config.toml
moe_layers = [1, 2, 3, 4, 5, 6, 7, 8, 9, 10]
normalize_top_k = true
routed_scale = 1.0
init_std_router = 0.0165
beta1 = 0.9
train_tokens = 342100000
steps = 5221
dataset = "wikipedia_en"
Below are experts of layer 7 (counted from 0) of a mixture-of-experts language model. Rows are named router (the router's row for the expert), up (a neuron's input weights, with its number), down (a neuron's output weights, with its number) and show model dimensions 64-127. Each number is 128 + 32 x the weight over its row's rms, rounded and kept within 0 to 255. Numbers have three digits each.
After each expert's rows: "gets" lists some tokens that make up at least twice as much of what it gets as of all text; "comes before" lists some tokens at least twice as common just after its tokens as in all text. This comes from a sample of Wikipedia text that the model never trained on. Tokens count by the router's weight.

# expert 31
router:073152116125153100090132114114109151085110066170193163121121162050189134116108160088162228105126143140080166113177137154139076132143129147121129093206197115134106119079183084094103165140156113
up10:139107139111109192126101094118144175117134156098205096099108219120125133096108131087092191152164096124062141154085131166071129104111086151142173106136049087176149170175235064118113136140146129
down10:091139113104134102155175145123133131166103169138089103170125098183119130146094144122144095099131194154102077105189151084206115171159146118098118110161125150162118072149068154106105169131098125
up11:060128111146133176142117108129107176199130165115161111128124088149126110181109130162159138151102121119087101160132154151140130102170148167083111139144088154120147155113085141111113117115121115
down11:194116090128161029090127118109166141093093159196154145111118110128132104160121162134143145175112128145152140117143150189138127145109103132113111179113152147128134126172112169154168126101155138
up12:167159139117143112182155141100150083124128079072128112131135130098161141166129124149144141127184162142153170083096123115177136151107147147076155150126121117088178133108163105137087154143168139
down12:094149124111200169092149139158087153147069177198195145126116125206161101112103129140170148138120117156156109154135106168086169112127174176153154107131105130203087092112120160125197098124138136
up13:111088119102139107140138137196116122151152087144081148143101047120118101135133196141214100138123124139101150118122168155164100144135159165069136120153103173092146134105151122127166171109126153
down13:135146125143111111151123115137093134146136166119175166073170225074133182097148116088099111122177094092146100073112158103095157095152111095206144154161164121146132121121121149118117104145122119
up14:083069159127103148126151139119132124151088155139105168097136130153113089119124123143152132079087122141111161125126099057126099141016051170143080159154108134085140164104098118122182153179113165
down14:140142113136073167144114201162123144039158105129157064137095131083151151225094150198127146130167117094104103133087146122118137117135100076104113096175160144120061119133161133111092088130119140
up15:046128119144124136125088118120058102102139138089129134086151130113151118089171137104131077128116140107061119089160159203130218155202102196147114110128120120169160089075199155151126186153084100
down15:063147063127183090120140094092167162167105119156126086130086161134149098182197133086198191063120071146138126111123129129094088117127121107065129120139136157160119089146121100129181141138101073
up16:082156036085158120115152190149135096129168130103181061176165120173153194159137132082155143117121148125117140079132144193126113141155164135099163096099148142121097120223129148147132216131130184
down16:126090115134102053144167155151128116163147135138129103118121181140115100120159121151104107143139105140131094126077114098166161081140115136174138076124141124089127137095110102096162148160115117
gets: "-", "\n", " •", " information", " medal", " career"
comes before: "-", ":", "\n", " |", " by:", "s:"

# expert 22
router:130159107084041118127143057155184163126145104123154113135190120064164147084110102112113182174075083082141101150127118184077132138133167175117120111152157156154128091154100162123119117189151122
up0:163155176142078028141134054125195091105080159128155089129120152147123112133116055133102158114123129102089136136136090140090115113122107154149020155176151094094164097107114057132109120147182161
down0:134105113117172088149102203116088149135136151065101108144128137127113176137151166172158122154148158163115155125151125135159091123155131086120159136193104151089146171181108102134139059108098120
up1:077132129119161121137134115136080102173095139072198153092147078137154118179048211117136102129172156107159117167145141127183127158128127162117193134171158066164164113140093123082073136125071123
down1:119114095155081096104095132159152197106143077143142140116145141138217134102162102121093157117126102140090157099093108167071097162107149155140104126084108147071148158115151130115166081124144117
up2:144078069138075193145123157096097143182130203142109137090140154107116167112137082163111145050133096117089112121094128157135136077209099142163055156036133162121149128097123152139128190144100029
down2:118150139080132101174125108110168095165135145130149116125095067155123109103069116000144062115171115138132114126105101095138082135111172165148116111139126117108140129111139104138164097118138120
up3:098091234116095100151110122144039153113114098095171105128155127114128131122110145073108148116096138094183049147120130149242113098119155117076155118155125162126137133141120107169132137132171154
down3:103157084082097075136155127134148088134151125132098136040137108176137095132159135097132118139136090109040213119176148113152114171150126172110158145114076125177114091172082134086171108124048101
up4:100087134170123154134107193098076179103170152158171160128083156162182155099114095182171067086167067105139089182102112166112097078124118071087192157097098135179123179086136149123116087115092088
down4:128117089194131144134074202048103136152142142152163162127095074126176163149100163182172141088116167124110106104171121115118157113140136115064157160101123096106121134156122108122059130146099104
up5:117134135123134206161188166137163105102145154146157136069166136126148105108077064098142105105102124131092132117105150133166124125169132157081141134054195170124145150094100123127085137142104112
down5:061167170174163131193106063101116070107128154126134165092094172104075134149088125129157138054136163129113132106117125098136103048142130119157119170082152130130169150084114072089136111088110105
up6:060132111114125106164086157139159113086129160076123161110160158163155136121106077154099169072179243109068149134136113109145084136129138108163137132139069150159117085128125166074101176156084138
down6:126173090109228134152188173140114171167129140095092171135122097132124125169127117157182104105117043147187134099192128167081089123161105069149089160131158100143118121121123130174104095111081091
gets: " as", ",", " by", " was", ".", "s,"
comes before: " of", " the", " a", " and", " who", " in"

# expert 6
router:048201103151128151149081133176093135171127118123109122105150133190144146125111101157157100127148169184137113127176099111142138111107106125118184134141111110096134176124133092105093064142055146
up0:137125133173113135190113114117109114126137165086122180118117120106138112134157084204144139171168099153138093132065164121157109105116132143165158176104188175041099141150126087119160096071105146
down0:167068130056183179148103198186127156105118102177158058161181153152057173113125160126079138115126172102150113146143130100122078156165153149090049149131135106140178139117173158135092084149149155
up1:121165127166120153133101106144148107132102137119072100135139173128140158063105103132181101113140133151118134140133127167189115096139090110132192142141113171120159102047137067057135073169116125
down1:120203087120172132135099092129143131173108082201204188082099115142162069135139150148161153092120105084116084171135209096149156151089115110131155136132110111127102115116134158155127103144151186
up2:095188093121113094178107106198127171149153134147099170102130122179147144190108174110127164149070161092134139116167105112145171166129131134088168147138165122066076170134081099165119092073117148
down2:152103139169127154087188086105139125166114184112164146110145152093051123098096125155155093092150118133101174140100130150121148124077156146128085129103091171176126159096126199136111181174174106
up3:104101135129121065101147157147108109168148138140070145116139037177084168143102115104124074135129118162114146179116227116128117135053118196089071157188105141175093152149183116115111179102158092
down3:067162134120090115153078112111064150139125123110159129177112175126129131118155171135112103107100076094094126094147137149145078155200178076155148127093145107081155086113163165220078055124095085
up4:148165136159110064161161219127120191179170161083155158131083081188136127160088165184145109106113178117091122103128102132150072119169144118115069138137126178120114161117149164169119127051088083
down4:135080142153148148163110105137129081128083117133116138152164161084099203093138136112108126137168086113161114133121138146169113080125147142145147120130158036110138152102150115116204121190139195
up5:167077144103102124189148099136092114151119120132103103191113126124117185113163121126133105134090127153140149140120101172068112169119140144088068171118126120151129166105107158104143046113131123
down5:076132099175134097125074095104136121130200158116187125144140125142180121108137155169103175170109138175094099162138123165125152127145131169127155057169143153137140125173151157103162095111060091
up6:095070156151104099157121153117084111124168115108134153084143088173215145180056189200132046107095139175069136104080189162093074152165082079141175142090089104132139110164182090164144102073134118
down6:141128144072160140101087129169145126134166177129159097246092122126090062131129087133186064118173138153152130118149068122056109145121147179099119106143132169103098167090061141056086115171107167
gets: ".", "s.", " New", " United", " in", ")."
comes before: "\n", " The", " It", " In", " He", " States"

# expert 34
router:132092103105141127139136136098245168114151119185126149121153132058160143146178152046118141118155152168101143126130113103140119111134148146161079107141100096111111065156164135200083069105220166
up10:159074119145121109170157132114166154138143105159125088180138113143122157173161115177097118123094135158106116130106081165141151139090118154189181106131088149162104121107085170144068080120079127
down10:099116155153120090140141129109172098134135134130134178156141104125101059152114133069173083073121074114176115133149171081133108134148174162066102098130172186140126131096149120118133125137178128
up11:189123122144144118120087146079185135116083068136179130149131133132140130160084077065104177106131082120129110114142185072097125085077124145134140164176186144164102108121126135094105217157205156
down11:083160174148186090082127109114111105128136207112115229120144147120107104136136112132054110126122134082108150134124071095210167157104144175157133080133081132105142119188114133107130080119136193
up12:145159147102148151074162079123169048139129066111143095108156069112136124041180179106140106129166137136140153137164147146203088105085087103140121077182073139095143092105157152182129067122115177
down12:067108117125113180157084152142169053113106098122106107131121152096179099152117202101140142150126072092056122065153167086135131156192120195132168126098117114128061147149090084069198142098109134
up13:066089122101113184107133112066133205167139097178068128136115187186149092194054098057094108113041133162087144169116155156135125127154135115125182132094089117084128113141127101163119142132161123
down13:113194178131145108152086163165138073138120160130089099144127060140155172184154081126156139104097137095205097109069147092088144157112101176125112110095103150140089145132129126144124099061079125
up14:097136112144083131106088170114114139110135149152189138139190156125155172131072151155104055134100184116116149140090144134112075134138128174123061165129107132142146154138131104133133091142156087
down14:140146129110154092190129115151135182153183096164145140104140180084149155128121121119152104097154099101109117089211109146144121132147143171119159101139156129084179125131093081052169178225071128
up15:169143173079109163206134183190127102212084100135173136155147104101134131129121173124126137108161167135144159082106174105221119096093137124121134126123081111118116097140126114060085142121183105
down15:136136186145114119090061043125089145103128149113053160149073105178086131134193195158091177133075125125155113127193124128115085111075133087158088091153111177063124059108157139148141115098166171
up16:142142108080113120125137082090139185101143127137105126165140042112105132070138142141112147135107137147137103125116171147109168138111164114142166104149085087131154140130161113154131129138140111
down16:128118084155126127110184142128128106193145152110165106139107124187111075117115124063120060096160113141079115136139146081158106091129117116194163116165088104152160144131140159126108123122110173
gets: " |", " ", "|", " 0", " —", " 1"
comes before: " |", " ", " 0", " 1", " —", " 2"

# expert 11
router:131131171128096082120089122073102143085131153140122178147104167123125124162020135079225168147124128129154162139123137078123140140132133140146220137028178125119108114136093139066164115148115093
up10:127159099120143158132192131198091153115100105167092221128181063135134094152172164077086102144096107117116101125186110100126139165091149220119145087174137097151085151125054150122177111165059159
down10:109135160115109127163133116163100127145130151141144125124120145093109085103132169076100109130208125166124149180118094122145157116145132146089178113138087056113122144159139100118087111118128140
up11:126056175164153160116118110127142162107121092139134130145063117137110065161093132117178161135091135091152148142069123078115153120155163145082184137149094139060120106056096053134088106107112145
down11:132114149082177097152165105156177148149165131096191143156134113136129121100153144158129072065143104120154139125171097037158170119096109109130139141161137138109097187122120189172091121139157142
up12:175175134124112137062125105135110121087093114106188085094129148091114112136104059103065137112074123105168156128128075048153121079130110140100108152107144135134119152043129077108114188144195126
down12:123104113161148101128103145130227088124149114190123109112127183088124079152119121148124095156170093144130137156126208130185122130114154109128089171161073148082109158127119127148155149180127117
up13:206045127143116121101143103111120168115139118060126058149123098096112171058131122129132173080122097086126127132116065161172162123131133148125186115107115118112115165065136114181119196088097102
down13:148070074159086118114111143139127171119126160112105129159144138209106079156118136120130137126114118183089101116133163084100095128136125127132093112142097160105098181086179161139127155133121174
up14:094098133108147108068135119167135132139135152088183216099065104149188067127124176170146100143090074113122153123126124109140130131086092101140109125125117150146125130107122124171164138134194151
down14:146145123131127102097069131051078153168129164071136105095143128157099106192133130176172108123124133104141109137112164048146156135102131180122153136130141159115115180141103142124082166130091109
up15:134171111057151161111078156148077094141117114137101105083201170155126071158122105207117134151143150126143079116135145071104112111147136165078089163103100128163153113140048125141124114054163105
down15:197165139105075129161128106100115144135133194120083160072138117167104129113076107124207141128125118140148138161099097102179116133108185122181122135061127117114191067171153084120120178125123141
up16:150155133178130078114140151110152130111116119104152129123153175069118115114062203183170125135124127149125088133100115165148097173110132108136160095108158115098053138101097098116118123152147145
down16:110139098133094120140160116154065132115107140083167156064170107141159108105091138149130157127091110154089120116113168136160070207155118151156130143114102169086156150175162098078140058153154150
gets: "\n", "==", "===", " ==", " ===", "."
comes before: "\n", "|", "-", "The", "In", "=="

# expert 5
router:166094129157158122153123065199120152150177130188111190144126174154069113113138116113155156110139084154127101112170089104074133116126119093112193117170046149087128073167192147190168090168122133
up0:129152183167126141139174131152192037161148091163146177150148101085104100126135118124173158133121089124195139136145089136162139114123121121097111123235107172108127136142120124165104141143137196
down0:184125067051118131153097124060076150109154107065096130125104099070160121083119150104059057164130191122117106130061149086135101144178130114173193106052151122154154099149139089137124169137183158
up1:137147131105150089113100145141130100118117109143149176127124067093122095223144150132175156157149164113131157138136086137128111108186136185112146152179172110215087116084128121149087165141131135
down1:072131123115129144112113142115119074158142153070108107113094109166217143118189125149171134113091131180116116062119179082132130077105096131139124127097113141143073088144156133115109220193144103
up2:081114137136104176090122183111077132154205163123155105081111141129141129060172093145053141097162117132139152140175149126109099143157165132177126080083105109162164127130138134143153138200128108
down2:152077140171123071146165139149136157116094185130179148150163113142169060129048154154089110093113058130105182127058121141116116167136117137129096137156132161130122130098162157149108090091131097
up3:082182101084091165128154138188110147140145097065088155127126088141184149129134153127126166085092168143104153130160118187143128150159129118083122135128087117194136151165106170113066177152063142
down3:147105145056173075118097106123122103205093122124163118087119115135100185144124094118163125153131123115110120143114077114125137080121156150122119106226131086105149139082139110130084104127080073
up4:136121114018178149131094125137065075092127121147096084097160107129182102107117084143090134111084139157142142104115118164146166089121087129117172152149111114155144114133117147117089081151094145
down4:141071123108136219121121216177087142164093119168084148120128123131112124141152145042109116064105137136055152145098129124131122162136110112133152126162058143171107186150153138131089098131094110
up5:129130101125125136128104115132066103139135159164117129138158093092180093127143184134086123144114164137130171197105104155129085150165185153116200093164078117089150181156188086107120100093080087
down5:116136144080145210086118110170172152123091126142109099114126193116104105060136134110167115140115117112157137108153193144134109071164066088099140147108141074133115125075095128206102090099205152
up6:080091121163148213139108088111109189148127133126113130100115108108108103175151078145144113119109136130116150139135124130121114109175142072085129121174129136101106093121173100108115142126124039
down6:164117152130173096073161091123122127158141163167138104112130111178141180117068131088153119125144164114179081102150125142130145119079107183110181121181031100117193079142108146098140088162118178
gets: " in", " of", " at", " for", " with", " to"
comes before: " the", " a", " his", " their", " its", " an"